config = dict(
    routed_scale=4.56,
    lr_router=0.00422,
    num_attention_heads=2,
    init='normal',
    init_std_o=0.0,
    max_grad_norm=2.0,
    final_lr_fraction=0.0,
    train_tokens=487000000,
)
Below are experts of layer 8 (counted from 0) of a mixture-of-experts language model. Rows are named router (the router's row for the expert), gate (a neuron's input weights, with its number), up (a neuron's input weights, with its number) and show model dimensions 0-159. Each number is 500 + 50 x the weight over its row's rms, rounded and kept within 0 to 999. Numbers have three digits each.
Before each expert's rows: a language model's description of what the expert responds to. This comes from a sample of Wikipedia text that the model never trained on.

# expert 48
It responds to: Closing pieces of words and numbers, such as Wisc-ons-in, ra-ised, -ers, plus prime symbols and decimal points in coordinates and weather tables.
router:472513499521477608503416528501552483484378602513518480486467456485466435494569478542478467559536495452519467506493551548562516519492447433502487600474580485551482593603534434534475558485561577440536558566530498397439398528530521471495569554458536529621520485429393500515504449509524484578437539546522461523453459442539514576466510582531514566514540470418541534557497391476521441565578425522538547483469485382480449516456459540434535497499542472482502563457448475505520502388563442
gate1:452545510489478453562508475556497499520474518480440483536464544455510476566641476535532551575541561534438451420471519527490451505480486534492568532560462569579451551528417467519512521413421454504457514568421580449540491568541509520560588558424555528492551530513611480567519508523532511485504500499421511515527563470483546438590477539460524499392504432513437520597493471514566520547540548559457534480462621425420519540436461544436419513515463562592587507521460557513509566631570504
up1:575399555499494495545514508531478441552500485541372503510561487503500501449570477456486556529525571574514541566404480499435440492581634535573554524482394562544533549537509435575508501490489484482480479564581477507501543509486479483507470395588537507435500518471575476540396485545498520482432573498507474538410391505539514416434410440553507447507541415412542441441569453476488536480478550488428511452438547467487525461493472494542550494532528512542554616497461476545540567550410574
gate2:484431457455461547456511443454487536522527476509474374453498483494546497548562413528492512518473513529476498438536504458500491443480522552470605538604473489527466516488530540506458415475485526482460485409539479459558441599428515585499492406416564566410492513466484503470519492419515438473525480526584449507560490576599598463505600558550371492514484448575531547519519451481514542466546386470507528510559446457478458544429455405489382465627454486463539489472451503553505500405529446
up2:524414507542427516468546462464473513557492458414447448518596539550417550552514381556472535588461493511515522444521459559485428545506475591574553505543506475514410581514529575539567480485433441499513485446489529487543477517478566465501443480549493595503555609507496509508480491434540488410508448538495466507458458506627530507433505547661473452487525519495479513505522471540470495467534475478521603477578531503498444542475410358420509493503493463410526453552493477559544421433532392
gate3:445576460473533480462561537539460506403588567579454443487460322526570522487451555364456523413578424506554477495485485499536481507550537519471530537494495494536517471402500516423538453490624528547514538460414545506530497516497403448516536450487414419494477514508449543573442521470513529520446515511538490545482517569520497462544466488379485461470441498439527605545464440510533466523535550510509478481562532458522478575440493495531425529520546546564433456579571488473564455612545437
up3:528420524525581540570429503487521482647489370517551508490514553465455489453512495595519500483499466468454452486482497454544484528492542540485538449570609582457469476538488442547531586498415463439586510483411476462506472436561486501422501481527461551579535555439481425523560430501473516449514527560484468502491426519369469606460513434572471566497345528493481488556523495496539517519452529471489460619395505485448473504499474500441554506547450573500493480552490432476436563545511587

# expert 30
It responds to: Word-initial or middle fragments in running prose after a short prefix piece, such as f-oss-il, dr-inking, con-sequ-ences, sub-ter-ranean.
router:486490530480463619615470602474542561417489531533548489590490399466457470449560548512479484548509434458548496456571524523486458439507464533484489547472560509580494495524544489412398561493486561452576472464515490474387480537492583467500508509453511502454542420467462533448514484559487528478577497509436576560511569476463519618480455538502572524526455419561389486603489442505517417499509457610579486450423526508525481511478433511361519531513511493485480553503490533558454400479560436
gate1:511556495441441457597372490443548500446477509585487496587470395577464559511482504497440505486492479464535481487497443474543467539508475475573463414537537540465480531481525541410429565418619468509459544453512549549471587425476458507455356413655518440449531493535485485492558499488486439516448503505490569490549535525499544467482493492502469560536546375509484523511481447442471449513491566601473547519574504526562524434559513406566485477513412488508534550566493431581519499492448428
up1:466459480482473451514467529528460495497466506386548552364526526542588563524512563560523429556492460458507472573352586539402519444481534544425504574507489521442474535477540511544443499601423522513508494560506508472522422546507584512521559567382514545540530483421523544486404502503545423487562575499513463512480427500561543553541495503520610510459582586556521569442535529481529451423451520430441479435404570466446466560570455496546559549555495513470448472450468480475485476512511542
gate2:480445463516548506543512494486511555511487561508538502444491349480516489503526495524485564587477485468509462479511579512458554457531401534473415550514502558589472569471548513515462527437536598460470539436514525524515482456478470378490475538493474459488497491615494487336513535533512470453485551510520402490509597512570527494551412448442619447567542475436467469527481454577497611480475538604468522521369457485424502442494535477432560564533512474550493520596519496502536535393449480
up2:460505516559548487431518564483468498516459441499419510568530559460526436421509455454519532412546389444401528365504466508554493503529533496513571486497410494505530443495459487540499479504543489465558501510562509450434512521462534502434455495400521558547533528374489565593505458546546575618424373559532587458387439508458534468521518515515455532493487509460495539478534502483464475473460418471519487558434549559478467573500407523513473476478635524485507597442454591534481421537499479
gate3:521562490426443489498590568382471596526484447484582507475476496458550550507603485592546446516506473516493572449499467453605545464544501527450441476569576486408546423519477533417533594513517437554527557498447505544486496566528428548503490479502473591505504532377442501556567516460495497492494512497505423512454557509568435552492515563579543556445526519473499616462497464505464423508505593482512465469517396451462452599554521570519593540436517621513545536531506543446494508534451462
up3:524482565432486543499493513521437487458486561545497512491592443632564451479441521456562497469525522507599571547577514608558462522481509502457580523449509451536545555501425541502488458525413456498545492542573460404615475537475523497526486493481498501483413480506501510550501475421515496464595506601564568503606467397449578606377584483574461455459431529515495529589442476506554482481454439496562568507518454499442528419444496473502481485513438474531526490432452442573548479447565492

# expert 25
It responds to: Pieces inside proper names and acronyms, often in sports or election tables, such as B-ost-on, A-E-I, Ub-est, N-at Holman.
router:479438556533540587486468490522500554546412420515564472528441495427458413421558534541565474557547462490484465416546567546489438491467512389470497533448539544481526560606533462467436555469482499518528519526512532409432496611508493478533525546532593575620485512473521511489522404484498456520550506478453492539462479469438496547435507501581543504522579570484466546540493469518545466490545462509518503462334523481548411543589514517466516563567476485578468598439405531582450416449521478
gate1:461548519545559493636495524532438449514472530484511477472518574523453413392594558405407490564514550414525547479501471549458523485499568473510425485483533488533467469465561461557438479526457557498569456521653556505482524517541585574568532511475540450492501501425428512520460481530538591512392531473519468560527490577491466477429461484526547424563412459441476496531554543517470394451520496530494441557560438557540443524576496484462437472457521560538431530460451515512467360439469506
up1:433503497523531499572514497463499522485554519405520455461537549497440455466565470513490507474472609522526551480495446500519440479454551432549480521412440460495466571436534483505533440507515444493439401573504533517502499483575590468557522413463512433476507440546374445540522507546504552548468459413558506482492450558434530449499554539477485487463412496456498660361560682494421496478474474507502453569466539521597429447598476515478417531481449515583495490492510507516486550544538521
gate2:390462533501528499487600583509529560514473488511573526464368552546544478560473640469539510527483476475561483578511554550516493477526569457470408556376492438481463515510496535492543518518445420515411507578457485498467524500560466547485463468473532511492498485536537561582458426472441386514522535500466436474567519471509495478502556442506444463484484555506451452482499467636473463456488541510485554559511415423460470461506576548578491449625528445434537418528490479503559643562511466
up2:526550511516473490531558554452515521479559497431427520517553466463562482444425499370552561464505532497458459353471396479598492528439404583509547518547572621498551565442537523504493500503565546509496412545540543439492529493452461461487434570454549491500458509504513561477413497495525507566569447530529460561487571390524526515432502535564465493495536472491425438479559511436538504474425517402527549490549541490491532535493491554468520520489424548564449607437442440469528463402536611
gate3:446386454533522467529509503547611604558506481438457520554469466500541499447481480451519426482485450547501460450583482508466504477549575507430454512486573465618436455645504572515483508466495543465523554479539521511463498556433514584490497501504543547459584496542492528573516455556471527596516487468442406612396479538497415503468468518488532507569512468613439532427459473496531517517653615481499564468588485526501541525494497520494483509554478465485523476500432466637493538447495552
up3:471583588571435521524443444471527370442453550466501490522504534538551464572455502501446552462555441464480512494596528528428466444497448406502506437498445467496393521536533466433494511503406408489463629458471555500478495506497529554438526464469544560451531494518518461399581514537482474517519464555408538474430552539429569465444534493620577449462399524409454623510385507570511428431512428570494465398473461490520501468489488485524533507487551557482497541495498476471527480482504498

# expert 16
It responds to: Final pieces that complete a word before punctuation, such as -ation, -ing, -ment, and endings in station, coach, Utrecht, boycott, Moldova.
router:521465545498495608558436560525533520432400568538519512502486470526477409478506637524541546533616484471546535542502628560572464457474420478418504506389538563509476552529522466377447539458500503501490510500556495421435460546463529446532557441501541543536533569555561550524523458569409503445517519605500483512427533345475494555483525607518505488479562524438529525509458468529514392576523430537562580466453479467528480512517471514470585477487487460572505498501475475517491443518545516
gate1:531489572537594506518526493493541526527429468517542497465579470501483471468445488460469546503548462565493519600487455542503435463531536521562583516479550581485600563470480452440464562526587508508506512472419433521521529615493427491471554591520473559452554464489448504399465499472418477524490534536473471403476531464448493454626540589474519532524442379546473501506648458514524480340479458513511496468567488498472538403541520473541545497548456474470431433487481540438531546540415590
up1:522370501504439522548494559592553495463559473496467514507511485526492528614471418460391525518500495512505518409473508491462474502536462422537487527564524561491552375511434507523583529575530512464577555440447601571557566473451426529533497580502530509505549473556492500525506488497511509502504550550573484505406525550476528457510451385532477448541467493526534481457563453453527548469571506547499488465553426413537576493513417540502383476538549334414507486580551498538513430448561555
gate2:544440505584523527495422519551464509440522455529539524527434514528424410534514539553450439381541553464451548537528427474428532501544502500478508519582460466538568501546408528485582461392523455574461499417404521459472533607507559554520464532542532491521495528485493485519525385534476466437560441646514579588514437533525562499451505475451465477508464572494414450471581479534452475446508536531405546496520531486523502512501491473469524552553488561397487514632540399521575462525510447
up2:502501490414477461513546430556555514467506592557452445475527561432568535435611517511512533581505439481527467463423552434472470502471593499477488535448497517480458505526605517441448521588579593549465487521577516569468423395324461442476510556479431536449499455476519459506480531484584555470497508409450437416460477490501491455591476465524541506533553411568527470496398441517471457497488550531482491521428449555506493424463469468543539494467545514522434458601433510489422568459507522
gate3:522501436427511525530506484446442562550482602552423511482519430482477434529573453549556430561526467493405482581495534378489450514571491483479523565525443529515474599481537485490457513490500508586435441500498577547535438451435582575438435481512541509433539478404546557499623390495459465531541522508500522392584456385517454440579574442416477563506405533535522557451486493450518468574537531474503491516431539459459517443462508497548596556491528482515519512482515439442514456466489435
up3:488518524506420450481629438459392492549537436469588507468486534567484534475446488531506476534447375501400471494530488438521512543477407517555468494594441460555554557509442499522525605465429433437522582521448556548520560536560533607458551540496470459560566504445511514503508469448518489531496487450459524458532542489546487470540558518475532460416442515567513598459648541447509541536417535496477514538481573468466453546478511488576493439455580504472473568468503448461555521448613402

# expert 26
It responds to: Word pieces inside personal and place names, often Spanish or other foreign, and multiword place names: Ramírez, Douglas, Coronado, New York, City.
router:499455560409416592507487465463498519495442534512558462508477504540499462434495497489491493510539479485483479424464605468625461497473505511459538398460522516438495508567482499491477524407497496489498545548522529347497427531501526452510525563461487558544544534422489569562526404515441432510502474529486532524471524491457525584397537579511473541563489456429458466598442503561538483520637486458529583457464457370531456442539467528432572435574494477554597488443446539509397544437552484
gate1:494481487604443563468459429524558431382423464539475523517464499491425454477530441556496496526511517548466535492468576477623452591497536463528571572527378447479440538463507566456516475458426570482491542438489524505570540577510514412530483567476484517544549558497555461453572444456578499499466518561415512398418481492507423502477547508436623535452499535477488470578484534409519500552581406485426466456552534515574513484475551442552509574506479460504553542446511444498409478555556453
up1:400546528427478471511481458416501493471473499487503452474557549485526512435576468390510497487450590426489460560506385500516466534429564510413475477429536446487447431530459507583494511538530517464544539434473522448522544517512496491490444424559522519495438497459533524483508535533505479547524484403537384562498579548516514458547571666588421477517496545557543535539490446432491475382467419458497537386467496466453438542586509528580512551436511503418570477553475598516522525548534453
gate2:482503508528542492540600527527523505474559412391445542506586491471440526563622442569487543548542397516450456420500554470526568510482423482383442377448538491454525505473455519441525495491495497554468488478534442578476511438405525518528465509472504514526518474481571454556462566548436557458494461537312471463548516471506528484559481534525476500567516417576519488519483438409554511481495434557503405481476480512517550408502436503498478434509543541524575514481501456514536476592436609
up2:471495474442438486483475431508479555587443483496520536404481528454519473503416598559528519496470476542485625544493416474502530425498500469522538495652517489436555526547574429511536539464505500467505573444440528402464458533514480533466533488579438452438442496577560612517598598454534475451506500480604447535492487493477380555531500460528560520483541554461487501572544608407510433491492584555533531449448462516463453485551588493550537573439507515420490571497450476488475542512567477
gate3:465482479480458496532506424568488446511559430530432518568511551465447479486475516462519468533504526443622499459545458522501451490451551549491443521448532519490500509476487507447451577429543387480552416449426369514492451535590497446561465493484556537436491551523445429567442553422543559515474520558507482572472531535551636486485436463536433566501497444491402515617471532502370547419456483505548524563524522566423518519475534581549643485470537570562513467534544525448508509505526462
up3:562526523532445514506462502477463508451511482470410531526459556480605555456467511568473544454523532525487532642467459525488404541516507464430521506421428475512497424463408376520573463535512489516544548578547465419534495494561476502397546537522488522489496446639536500462575432529510619452543531512476579523497413518524422480519485547455446619539567514601493535603479500546504488473469470426509501509590531415487464510541549391477499558558466582543585455477511525524447468498508502

# expert 36
It responds to: Last word of titles of competitions, charts, places and people, often in lists or tables, such as FA Cup, Albums, Chronicle.
router:514439675484417579512448531514446546484393510526575531521482487541511459451495548496531551502543477406523479470519543455527479486456510543508513479482546567491532550544476461486438564485528527514517579530520486306455460492484561495467531521407511550570534545448488562536535476518391435484481451553548457611447547470501606578471510511534551581565527515455487474521476489569571495497586493525526574447499445479478518576524458515419516439559462423529510560498391585510461492411518541
gate0:522496507480499519489419451505544573417564471537505521519535505509506533536482505464504589529593468465461457504408468559519602509502560497527491544587455500464496494450465488590461699545557460510525556560470543516537433462574473501482444452473494486563552496512452424395478518440545495591410558494532466493375535603527459485594530484539590517531529567459489470500485522590558476568559572511511492455594487462544495554555576602522453468497468448542513535410562552452442495474492505
up0:488503499416526486479591583497539515533459557484440530456499502500490425482424525397532517452426484489538464492570515425428451487522446486541549536522532522490452365507503423447521444510418502522538495485498549615439463527508541507462445491496528441421481437483556391476487462453526541462499518478482510516561524527386510598355446496489408496414394466585512526473514440481538428422437463542562516608484530536516561503447433466561519466469551428544425583526459494504483408527485439
gate1:574489511567478486448485541509497494540437492522497531540509515397470460482542487484408438367498481571510398496556470539568500466573476502510467443433536469488529506542463424497499575424459493493593525490577475468485501538546588427482508395537620570427499564537542542575442482475477502473421541518566457560469471591636430567502543451580466531496517575523577448451582572510528552491566412417532532532572501546457483519548541461524539514474499451468559554550533572516522486483590522
up1:436421456466516447561506485516534513453493503519500472558491557485477520502477500483584544559465450513634472421520426506289560553489532521530542479503443524542489409570601548403535493478509470499450479483414479513478507476403459556414504564581491464443580428452507508453555500624531428490541523406492471454528470582457339478503488488515515458501472484539452481534451437555489474489554515504422487499429465468546515437512519476474526548433542506486507413519518499505460506440418435
gate2:476462517457496478493521519479491499506606551548405544521579517481469610501502479428507443572435487603413507426532556514478461419524476508424497471522527483530493469418522499423453396517504526552510462407626470578564549443490469422533461456519495547505503511612517481576451497531562446519488524499563599482438421617516517469504571434477462567445461523474569526483538507532504581464509418546595459419531430488468553441441512454493432575495446428470513496435481481483408506509583529
up2:531533451458516491474440491465494505519620496592450531545502505507511494456447548527432536527420497506568388382486441572477513360577524484526548525491534410362554536463536547450505507416532512531551434538522445609551498506505394456499514454510468509435578496443482506483435478546538563464471575445446473561500460513629472624468531494485537514508535526462549398511508534550458599441529399545458501491454557521520472559559493544523498521484462507468526384510520537455518543512482549

# expert 60
It responds to: Plural suffixes ending nouns, such as commun-ities, produc-ers, tr-ains, plus commas, closing brackets, "and", "they" and "which".
router:461444536443425526535552531450527541484405533605590495528504489508484383463552544533530581534486478434525494478499613569472461434456516473479417457460604508598533535535597458471438587503594585454548526536501571420437412528494529519458603539460529582571575511468429552497544487496438493469524509495447461540476550367501534573508487518572475500491523475410425508528471471534544396502554444492567554448458451480509485528540534507518572511481561465518495483566445540549500492452491436
gate22:546636498564507529470468545487418559559644535471411523591540488433482544524527565432530458530522500582460478539589509479546526493525469458501492528580502479550471487589486477513520462437544532566422500591525498489542514510394482578537498459529472480448442515516567461478534476672498517464511421525513567451507408507565534491512469509461559467543530548613535559475547443479509554498417523454525542481542518454485406521487433456459408561551533534466455505495543602569513498494404453
up22:506540525529554517508375459549486430477439525506475500470539530530501550477504380466539424507543474471479424516509376434533431613478493446492508440431494481472568400511466449421515435463516508434512487567543422495491520488499465502600411489448515414448446535492475505471510477546527473584509490555468524500460618522516512420453510481376531469525518454496510520468506492464492577476532479524457530580546471483514493480516461538498411497568361503584534517496419544462453519654553626
gate23:468530426535523505465462498516511601537499540570501432363453450486513493551459499435546572563465510527498575551547500407513522543488482486483441456512466540423500553513479569460538542490417469564599464457550462495497541533437540417581437420601461491584527592402503556513582526564431463419506487510451508466417404541488498539532427431483491477599550577639468478570547505518565453511474554495416479551458542526549424455467496487519479445556514512500469504483475419488499515473496410
up23:493554472484478507529503523477491551518583467390480521531453538506522532398545491491556487529451429541448501581541496484478470429506534473530538538495551442524394471454541578414521471583486488467445500545499468511546463486592523559473615423527562457473492578572486544499549502519539561589566618538508438492561477522572415398481424507583490458511567440500590486465411543457425534522486524611492424483480519449534550445488565445586600471519541544467406467481508477440574447529558522
gate24:516593491417595510438510417573518527568569431501572529418529483501482466504402556469490465510508397471471543452495464548514560584532570526469555583427500446470431421497504511408558497605502404566545520455524494519434539501573565530512427575491457449492520543498516571505473480565549422489383447489534559489506477555549491525457536468437473521505435456559563477537528484516467552391502503557598487507436553481434481549434482552507497445548511572456433587398469495494476510421491532
up24:453507506552501472580570443644453464436413492529342540416494465469535536626459521503449470529553498588502552577492447528568476484490436545435528511492475493488478512476517467580536463454455486570568474577479451485615444427435467435543450444556569481497528461531529477505485547498466447442476468503567439396533439447536539480572533420454480484547424425586580491513460602595544462554544529453523488430480472507503481448553493536490503519554541484564522443457515510491471498471475422

# expert 49
It responds to: Final pieces finishing a word, often verb inflections before to or the, e.g. misle-ad-ing, awa-iting, resp-ond-ed, exp-anded.
router:500494579399475551518474547521553438518444481510575408508445454481455474446495584537498529570517492423510522524493486520488502446444514534470497472496574550454470537539550463465426558507530541468562491530519507446402461523389523471486519514501453511540605471493467531464521524484405455535497501544458482608391586387479530592482494605529579561598547467421454476525451394570545485598574467493548491522529371512587493541517526482423542456487604545540510474563439489541504479493572505
gate3:538471557543503514487534568467505586586468526512532506575496531502386484488501558530540450597481506595567461550534510423508576614481566511591577534529435545478455477451498369511503505549427502439496473413459479552465442532530480519559430482537481545387499548575450421481534470480475526383504481519495521516571487481433463516508439522573493386474444536426487472498623479584498468530519584503507477498518520551521412530563592497538472534452533552544463597496469444506509511532410562
up3:472496516502442574555402466610456550457453511474491498503555402409411570472498438518512525511457435576523447450506470556453539569507502453476439545485505476521445540520471450553639485531566520459474464485490501574488485548513565546584611499527548488460581459546512518466496535505626533562466469488500534421406475483552517556605488414534420526517536542494564489487478499452524542499519466552474440589541539492571485453426512511510496484414539508485443643500533399503498557485434604
gate4:431527449463493534518436472484480542573480498519558471451480475436551556467544498538504585534508493463528462515495499449496431559482417467531443610548474522444454463545467449494447466549592574492510508574532478483509514541551497411431581471514582568546478459513449519481577527435529545593570602482470449598433503467539584452472448505489550538558624523310404501457476610471521502413514449483459483600457571485508437447473462553450514487501495523531438520483476477466478425542540517
up4:569436499446425490554549559422420466625484449541476574493502548494435439533474596416464646456514477493527526508493420563475419548420474449490438534538549582448451448455568522468437493454457506519527537523479442524477463491532550502538571437447481464451429472588574546611440509428544494511507509482449475513526543424519540428486518434441547493529532502554503441430558533514449519460345532503418487511491531558474507518481527432433496463468508483525463472627524496493502593556484504
gate5:545436473494449519531524532498562523486440491481613434498432449431449435443445564496580609424474482404609491457432475506506507553466515483490476516496487557551418506534560501499572513425584451566551500419420509519498508517529563489575482568550504447482545510447410458467525456420438473469541579536496515392463537491494474537497538506578594508461451473501577492464522426545532522426541528587492479491553576547551497625472523590539451551434541504524501506596455498515478484446631485
up5:518435522463481462500539468527420501436466562435562472555468395463471623524551553462549512469492497542542489530455495477485564439426485499518535583526472544487411514518565541587537529370471459548542507456501420504496451560477514506413538570604496446477491579499419461480480514369460485430497597609597379489590542425474424472546419496465491472520464488594590477452468546480475488545493443542537444491500513507495517574434508473535504584475480472476450454528452502560498478466568451

# expert 7
It responds to: Infobox field colons, UTC, dash bullets and table pipes in place and sports data, plus the preposition in, e.g. "M.A. in".
router:467443585493392552575473506496523466511463499519527446611350501564499469554507575525524497532600434487460440447582518491500437490402437449434481466535540532601503482571510467450552516466489508451571593502484554457433484513403518463521539570523498519575496457449560548452560441593441516533575500508477533562560524443449520536517460527549524564522454465508483533569487419544589409554580486525482579479427538488514410473476472512414531446573500489467457486506449590567493463521493566
gate2:529569419618541512608478473403500550479469555581587420508464537479584494456460501530470526513497441511564513442476476453472521469488474505531506473431481443569433553530525479546451389503473458448448672586538381448436375474514535454468507582488475561515525517496499470481467506482562550472554533567420479511472479507610582468482514419470530553509493520429477420506508565464481473468459517499474588493539541374515519508511458438414550527507485469500400474550447495474518458488522539
up2:530552449534440464555550490452457496578562534515450524469526587440477501473505481395427512492574511535451478583481476482413483432556426431586472475501413447584467429493566509433518370490449431530462488521480474517472538544651437454499462475441478471464458542549509546565465529607541458512510485486508516401498379488530499478489498448485464505493468526509520406517564573461413604472460571484574522482555462441529539422493494445539551578457489551469439446537507500507612515456512560
gate3:480496575508477502498463473559518440552513470518505538527514532575576558497509448472504610506528632513536462562456424555521543448511486575473548518526572521504527490498486526556558493498460451430566483532571540392468506529532470497481545488551394492446551474548544530451450495499547669382497492436492434454432507579475498509559525476503578557477480540494499460594532533463436461646545478580407523516483536511570524429460490619475469489471524456491511588550525454578477419413527468
up3:506594514425495523424489559497565412426543448494444495371437535509548556457542536521540563557611498492527562521565492420513596496556480490399506432515430546412544533524471547387460455526458451500433410524582466512492497353516466512656457514512423463586493476548550520451478584523514550504451449490497551561503511495515478565558546521528482508470509534520512524531527521478495496486455519604553504512507561481543531515504498597571523571482503486438410578451496436478510530555494452
gate4:583487559427540523527560471549545593560528488448534575427455551483513485553604499508494533516566497519387458512529466452542567506479520442546561621496449473662564473497458511438483521550566463481406509572465513481446500547541501487541590486422449473498553538515537554467511516582449419435490456538457606401513572563413487526513474533557509405565492553509524519461533456475544451450514491459507517480488445554429577443611459515501610491475543563461535468457538481514495511455449518
up4:560513507532566453520515527539452602525597433443596453426493506530541497582493502402519598534484516529518456512499487516408410505545502577449540478510575443494497570462479505541465571408583459544548541490410496497493404435428551516516459461574495445533508462478537532479493424434428549531481488512511581545497411497451454497514498381553525425487553475505456434469515459501435442592518531451394522453426413469565558509459497564424505432600420505499496429473524475430450502524481504

# expert 13
It responds to: Middle pieces of proper names and places, often after K, G, B, such as Istanb-ul, Denb-igh-shire, K-el-lyanne, Min-erv-a.
router:422520541503448595533491490430565494467437444511610420515479441510479478441504545531589535575577485472460443456555508533490461516458477442427496444440511515526533545517498477411423515442509496446468512485487490354507490636495514508534514541498577568478558530465554547571520455484473445573539450515418531506447565471487521586441532558552558566545541486425438498469497482547491478572572491536570551492398418464541353445542457594496513454562550485496578550496451491474543487491583485
gate1:411540598494562468542476560457530706544437506454507484511463435491507475495434495509572493511476443474472441425555540524510510476495543475533491499411547565651519527549518497524528533438556613419547478534541467465443518495522484534518497443558526533563513526539514442564512484441565449509412448513486560596550437517410477538549412495572442620569429471493493491489553471553516495520533480421512565470527450516476472498547450518514461463506525477504460641493523424463449507412528477
up1:540494498447486532479484496610507500394446491539463466507431550554442424464503588544363530553591504444577570481547432480489612423540486511456557532386557531462438394512454489578445542476553536504492588513594516467516479546505502540481580533435487503425532497468539485471525470539510533544499495520489477562474573417468625512530471544558503499609551542451497474516557483435628465617450485522503445519511478463459462456553452575501536467570505533547465430530541505490484444445486494
gate2:444515498471543476519505478463474532489539523604518477515537538436501491336511508570451543539536499502553507516487544557490585368574511536407471546359533527530519477497457480460475479462493447496498422537510488522531509522481491488515457533473499525543510382370541509461447528497479436447442456486470475397576578483480578515533446538445503653528580450465541451529470399479503435492539533566495465562450407567509457467479523555511511494523565531642505564476451516463504428518487412
up2:452506569425423525559516525556534539543444484451475563497449534581496454554584507476540557457516488467565436435450510502515438578419532493569487407556525446496485561516551508486554482557511644503510586481580487460409500539422461470411562499477469462539498569564482508475526513533513552529458563462567532654459434576580443497426512459548472441525484515487417527598482524499535509487495458408474532398528515466495560565585455571487538557522497462461512492508459535548494487373460556
gate3:443486427415497460519551460585608529504547547393553515536499447519475559479450501401457474430558466636511490525448534449519470590499403519512517439458529487585488598438497485468597521513588423490420533490482508571480561536432588494601629513536539489561434587486562511524425480495527485522468462503543580426538491533497531459459552503576548524504519561419540408513523529539492499556499533496530559502542519449467458529471506597544521490512486497473512394401525476580471502475508508
up3:531463417598513514528448494466432412498538505491460514553524456514552528518454611434488569455509545469595505563429387451497537493570487561510495590473510423497499417513459510478438464508509529528499540560409474486482559567503356539512569552476492405491542531539485478566589443474488510466423478515427484538565539488439479509509469569502477586458498524483554421461442438427524439580519475555477532475570593408511503457543435443464473467540491498503459475437463512544439532663490440

# expert 17
It responds to: Articles and prepositions like the, at the, for, by the, mostly in prose about films, albums and awards, e.g. "Academy Award for".
router:399439541453478524595464606531536560492415579550484438519455472615419509482567590510571550513541437467430472481498518492563480479444503481451478457481520552510544556513564483469502563456493583486574586546603543479512479531406550518455508545490540586522522505510473556438537431533450452567532475491510583557385542467494538520496456492512526497623541448474486554555458455539598491562566458499493598449443462441487446456486461524490546416577521438513516530509475591519444463428555453
gate1:468469504541454518555550495378530421545500453506484466575444509551471529483528492475480503542502568454563474470457572513554442614554471465578449518549502643562438567499534465463522429448554495519419574431552589482448468510537499540405484550529478496481487517473424572432582468435470521595514541625549504492597475539447495547501572553459485500474402482470426576557447547502483516464469465576483473419503533475570512589504474505499528490421524403484473558587501469555457511474494411
up1:536459521606475506513406444510475538415540508413519512525443460481572509515421491574540442463536573530470484441422466467455491537501441552430563496460542554497480518467393436493519586428473381473509530442425554500505548484488556447545514448546533532444457447454548397505522567449459492558599455546490638462513481563481545541488412503482545537603479399512489461423576417560614446483508488552489557559465535488558475465509496471506554563581489479501587469477501453557491460532479502
gate2:432503465508471542444370526522401553516448505495438559420554548594436515574547549471575512389534544504502592510497470482348568500448481489559518592484550555539515429467497537444533535555500499482516503536484498506537503466579511604473604460470544558397560397582553491416430486520433565552570548503524509456515500520489522487491521583552456479525514506466511522463490431512601533531459458508472493415517469527507533509461480532488501491634501542447522476457532482437510421509446608
up2:545489503428406497512568503581481509535485516502492526562565483518535493422473466547468448494597502553517465485553371491523556527581557530593437550539429506459490459526500506544530439579412470560370501556621473484480456533447530526442577505455525396577407526450486460584508550586560495441557484571487463536605432480487477496453456568527547451453482492553559447523498527539490504517539528505445562460529523578496493532473436464489414514472531434500528427550524470520471482535626606
gate3:522501548475520532515400495577522420573504477518441554498533520536534537516529435430619478522521489560520558522533478519437565569593488480475469580455525461433522492536478477490493420449544471494539561463537413488509437459486434555522474419411502562405520526567499589408533487543434567462476570421450422456428423469483467489562530481525495581606441525501557504565559471588497551528475441429577455397489481564529448451506509562490566459512392459526451442461491504508412577506465517
up3:517392543556457480438407531452528489633472467517513557469527574455494556481516426535556545512488404466495478498553483513486484545515555513456487454458578529467479463520438528467474507381548474491574484522510472455487460611480356524449582430479427577462582457495467510484470420428416540467431495490489479479431484501506487515431605516450494478457468545475473492540514535543447552478440548425442582393508486468516540553469482424514499464504408497626558438464459524497519515538469634

# expert 53
It responds to: Single letters and short pieces inside place and personal names or words, such as nick-n-amed, Viet-n-am, Hamad-an, Hutch-in-son.
router:493516519494490577540512567466496469560409557578534503524469441502502417479453517507487553496506516410540482486568509600571435436483474434525457498458542569499539527587521500473501487402507492539448578541431502369545514519471437544493495506502534514502540553462475570515557385484512391584508499539497546566473557434495606567462535475486543532565547490394420530505433482507466474568537502533523575510379478417472443469543400581447535497558582404515517524459435528566503480394526505
gate3:541518527468497592519515497416486554479532471440518495623443553519504423450536497460545483532523512426502508356422443552559537569547540460488499545484468531490555500505460461549538443484515501473536461513546450427497524575453537520540451447512551471438414446558587570461556501456477584463485623571469544471366496467517538454534530505618605541527515484537524515547491489556545489509469487505441415532455483500500529440405564444465463506516398499644543456562496580552484438567523497
up3:413506521517521513553383579524534504614446451519509542492396483483486484441524472559491460525504462513582604559502515472558523486467432513505509493492539482485381405622557425468458590553560515520511470482488525461501487420483474441532475510475441489615464549488397499485555554516437475535432408481523497551542574477436483593472475526517555489519500504430429510448498497518510488638533514522524461470541491498456448450604474630494523581479572601520523517468503427519572574469478533
gate4:458454518564386421560433465494540502496446568572560459522613435571534488578572550453531404490484479451476522568569423547514495389429474495446467503464480475499403553531501570407436466454503535472492553552457515510536498524551528568534613478520475450586537473460505496507492528504409475589446574463535516550443507473528508477531522488537461408519559599578493471537546478411470443499491416445484512428576427440512558487604507428565403475514541518551517500539546465535515496537526499
up4:471590499479545549505459466541444426492537581524517456516575504431491493466451478591505508544476495503460610493474458431481562409594608527622443540522467488491487463539508500454499462450501403600473549546545400460444492536512474488546496501528527520482520507490380510527444570487525502421532553457456461473491411524543453482561532476425409500414554497542554504441488440404486502437569580553457534592443487540543518483410567569490379510449442474545543514522480480474497508532378529
gate5:477444445544388512481404527337475465530469450441454439558477548487494434430473522460503472442499461512521434485503468511574533539525351562533550505433465536563517446582544525567521469541544553545566481546491559472518536479462469581523510491496524432499455559473558507552533488460433487516489413550444487585524458410418507518354456449521516521597502493512585457478536569486487482430505522542464532545521469488505408452557579434437571495498550471533489572404487427500530494440531440
up5:343455461533590556482499448514439443526454513496521482543403443460561486642549612453521529473464491420431455539479569468585568506434448522410445453598515426468426576462473516562484474422519548444457545497456549498505506494574553485452579465429433463493582486453454547473467465435576442538553523529507556462532543474501442486575500536428478483396456585573449494511477483418469433469496487556515505469508488553462542485505473501478523495484585461565577512528439430470497486476465486